Below are experts of layer 8 (counted from 0) of a mixture-of-experts language model. Rows are named router (the router's row for the expert) and show model dimensions 160-319. Each number is 128 + 24 x the weight over its row's rms, rounded and kept within 0 to 255. Numbers have three digits each.
After each expert's rows: "gets" lists some tokens that make up at least twice as much of what it gets as of all text. This comes from a sample of Wikipedia text that the model never trained on. Tokens count by the router's weight.

# expert 21
router:101120126108144118110139139128074091082114103112127090104126114157124179145103136106125146129130165134116097093086164163129111120108116123161126134124098118168145128154087134113129117131115108145082133105118144146103129098129115128113170122129137123105098099138128095110161108167126127137155101119110130117128124125132120140172091148155126099113100108137142100118123101156098100164111098131171103146143093131128137128159112141188114108090103085126115128143137140162144120170109126
gets: "1", "2", "3", "4", "5", "6"

# expert 15
router:127142114155120166137131108147173154132167160128188132093161107133129143156119129141135151114124141155126164130152124123161096110102131134155124149148144102187116076090135156133128156084134149119111145159144123175134106149100107144143134121120083133128149155137135165088131160137143105109086103095131098185120141086147138101116129115110086153143131118132121164089072137125118144124106145075089119105174148154129123148145117105115114093119150125145140149139126092147156152121169113
gets: " |", "\n", ")", ",", " (", " ="

# expert 14
router:145146126178142144143086122142109120080181141154106089134169127139125154121128172156151096163139094147152160134122115140164159102131122140093159093104100135154111160130109154145172130133124182104119109157128123135116145150139118117126167125163133150113148114133102160144113088135088102120104120143120101125152121090157094106080159153094104120102092126147097120129099098146172105148164107156131117109171113144126148140121069150144150136124142152101089141089125171110154136169135123
gets: " ", "–", " |", "1", " +", "/"

# expert 27
router:133143135166120139119167123100131102072130175176099103117161088158143140141063126116108136165159153116172082135126120142102125128101128141101139111101105132158166121097151093163094127077117161113134134132119119142159147124152151116096140140161062133118077082102137115116111142182113144122098095128117129123168141106121128144150136145120114123161112093098132139103106153140108125151090101106153138124101114156127167115131133116153122147149127142150120175124114119124094106109148105
gets: "0", "9", "1", "2", "8", "7"

# expert 18
router:111119090105146161129099123106172143145111126076070144123137092101127116155138127119109152131118136127110141136108127113137092178181164137086101145153143116108162132137114144143166136143147139170142108157111128146137092107103098104180125107116153126165113134084126133125132134118103144148144175115110144180105171137117169151093137132096123125151118122095166087146149111118125122121165115145136153134112117131148112130135163148132138126116108138088143103115135061147134150128120163
gets: "ing", " to", " that", " of", "ed", " for"

# expert 5
router:172112175130142123091090111159110069127150111116148122148139100097115131123150083085121124150151137115112151099122147110127132128190147136100109143147102104080120142152128134145174113168118086152177099114113116143162115105112126123178133163070148137152141182114118131127125121153119107116139178111119104144095168174115174134107130143158173118150151154088126155094144179114158134139165105138108176117146134115145114133147140141119132126169124167129127152135156081105134175111147106
gets: "ed", " to", " was", " in", " a", " out"

# expert 20
router:147181155163108099121165117164117165195129126118150150120115157098172101139148152137142093130078093131114146126127111183133127122124177099146124123152196130118114114125103114132100170162128149148093113140154139129095109153134162099145108093156179120122115158114151111149141132139147155113117125128127142140139141120140101087115144137153117111113096116113122090137134115109097098134118172100139139116125160094129122137132126102089140151118153141155150117129120134132121129145110149
gets: " and", ",", " the", " a", "-", " or"

# expert 11
router:160178122122096134138126123091096196141108157143161138169137184117146106128158146088166095133142127151170106095086131143092135157108129155163106151140173114170120126088145141111146152108150127181105180159123108150096143122152084115104098106172129177176135082154141128132166139124147102131118133153165094153096100121122148086110129165166122120151083122132097103141142129123143171143109125117122092128151091120118131166122131116137072134127114128165102142107106117133130113132123118
gets: " as", " (", " \"", "-", "/", " /"

# expert 23
router:159123093147114127112142135128123118169129158136189120090152139123137101148151102130120136122124156130161136144179109129150137107119122142142131120162167148123147121195084140076106164082121143105147110072102105160185077127139115124127116125126133142131110104135144136102119130150140127140120098147113133146103170142142135110117116088151088130139134106104135095109113106081101132125158197143093109170133096097162131120132160110157131109118105126148147145107133109135129136135087138
gets: ".", "\n", ",", " is", " was", " and"

# expert 3
router:147150104140108183122100097144129148119120151156130103127143118137139146116138157085098132131140095151131118144140121158132121159116134093151167118154144112184142113119125135127086153145100150140095150142101101131109134142102149118096138161136110145094124113152129110110104127155142106152120121141130140168141123102151104131129150112134111158135127104117135156114097150117114116104057113146111096141153092179168148133134117102116111134148127124118104156153104163138136133103140120
gets: " |", "\n", ";", "|", " /", ");"

# expert 9
router:145168125162119090136153104127164175147131136129137101101110134143150134151143125139119119112150139149132145144155101101144142126097130118155083098108180161098115109124125135092127149132121118109146153095126118111187167131128136153110160107127120113130136131145172116123119109141119118127096118138152113121129183141159124118162151085133110121117108099125110187113144123147123123129150144110119093116132117122128116117156136122157179095111098131179138113146140087124136142113123133
gets: ",", ".", ")", "\"", "),", "4"

# expert 30
router:129118101148171112113121164135096133045116167121101101144092134132138143130109142106119148121151165130158135111111144147124113135112141163131118102106131102137181157137097097107122134150131121122116131115103115125150142111146120122084162121171091157082109106151154107122090097154128136138126078131095132153188151134136080160129139124151117108126136101105149127086095124152103127183182112163128101129131152144144103128127082119116131110126106117137156144090116145141089103118103130
gets: " ", "1", "2", "9", "0", "8"

# expert 31
router:176146105126168133119123152125157116190135117097133136129134107099099106117132108161131115124128145104119138131138170110130127162159143138104105149145140147111133107156151164108154153155116120144136142145127112140129053125100132115155103102102125100135123145072142102130153102119143129131123118102106123160086150158113120120091151127162134111142132134120131103138157093073121150131170156150143160119100123114137135122131156111148176151155138131152148120110119073129126132138106177
gets: " to", " in", " of", " with", " by", " from"

# expert 29
router:166197121103159114085114153148127162150153138095133156167108160078159091116163121158160092113128136132140174098134115126117159173136141183099118162134147127119132139121158153110174131161145074137124141157164115106112120142120157102124094071136111110081119129127119120132136115175119082119084140123125121123121154131077132139122152082151155119111124118115177154123103182108149107103134143135129118118108124077139086132145149116138143106156117151108118111102093107114136140114111151
gets: " in", " on", " of", " at", " to", " the"

# expert 7
router:137154176147125075140136158099128113109142127137157122142155131177096152111115172119168152151095167117126162101159160159122141106116136161135167174118144100149188089102079134136094103085161161106163102121129123146107150118134129150084111153120109154109097138142146176110110153178128126125121107138135109145120100077139120135114114171145140126088152135125090110151113114123173092149129087087134136161114123166137157142119121123144133121101145088136136138131069129155159121142137138
gets: " ", "1", "'", " (", " –", "The"

# expert 24
router:140089138160127134132121118146112145171131098102132167136078084078148102090129133123139116127136117122104120142130148122137110115102134140109141189161168121093133122102146120121095142162148139120129127085139132136136138137128113143116116149142115166128111162122137186127153127120127114118159132066131150130095132140143165143129087091149071112114112099121119126155151082122145102136127183152129166138125142121132141130134168159106080109108133118077135169130117181105127094159112110
gets: " the", " a", " The", " an", " his", "The"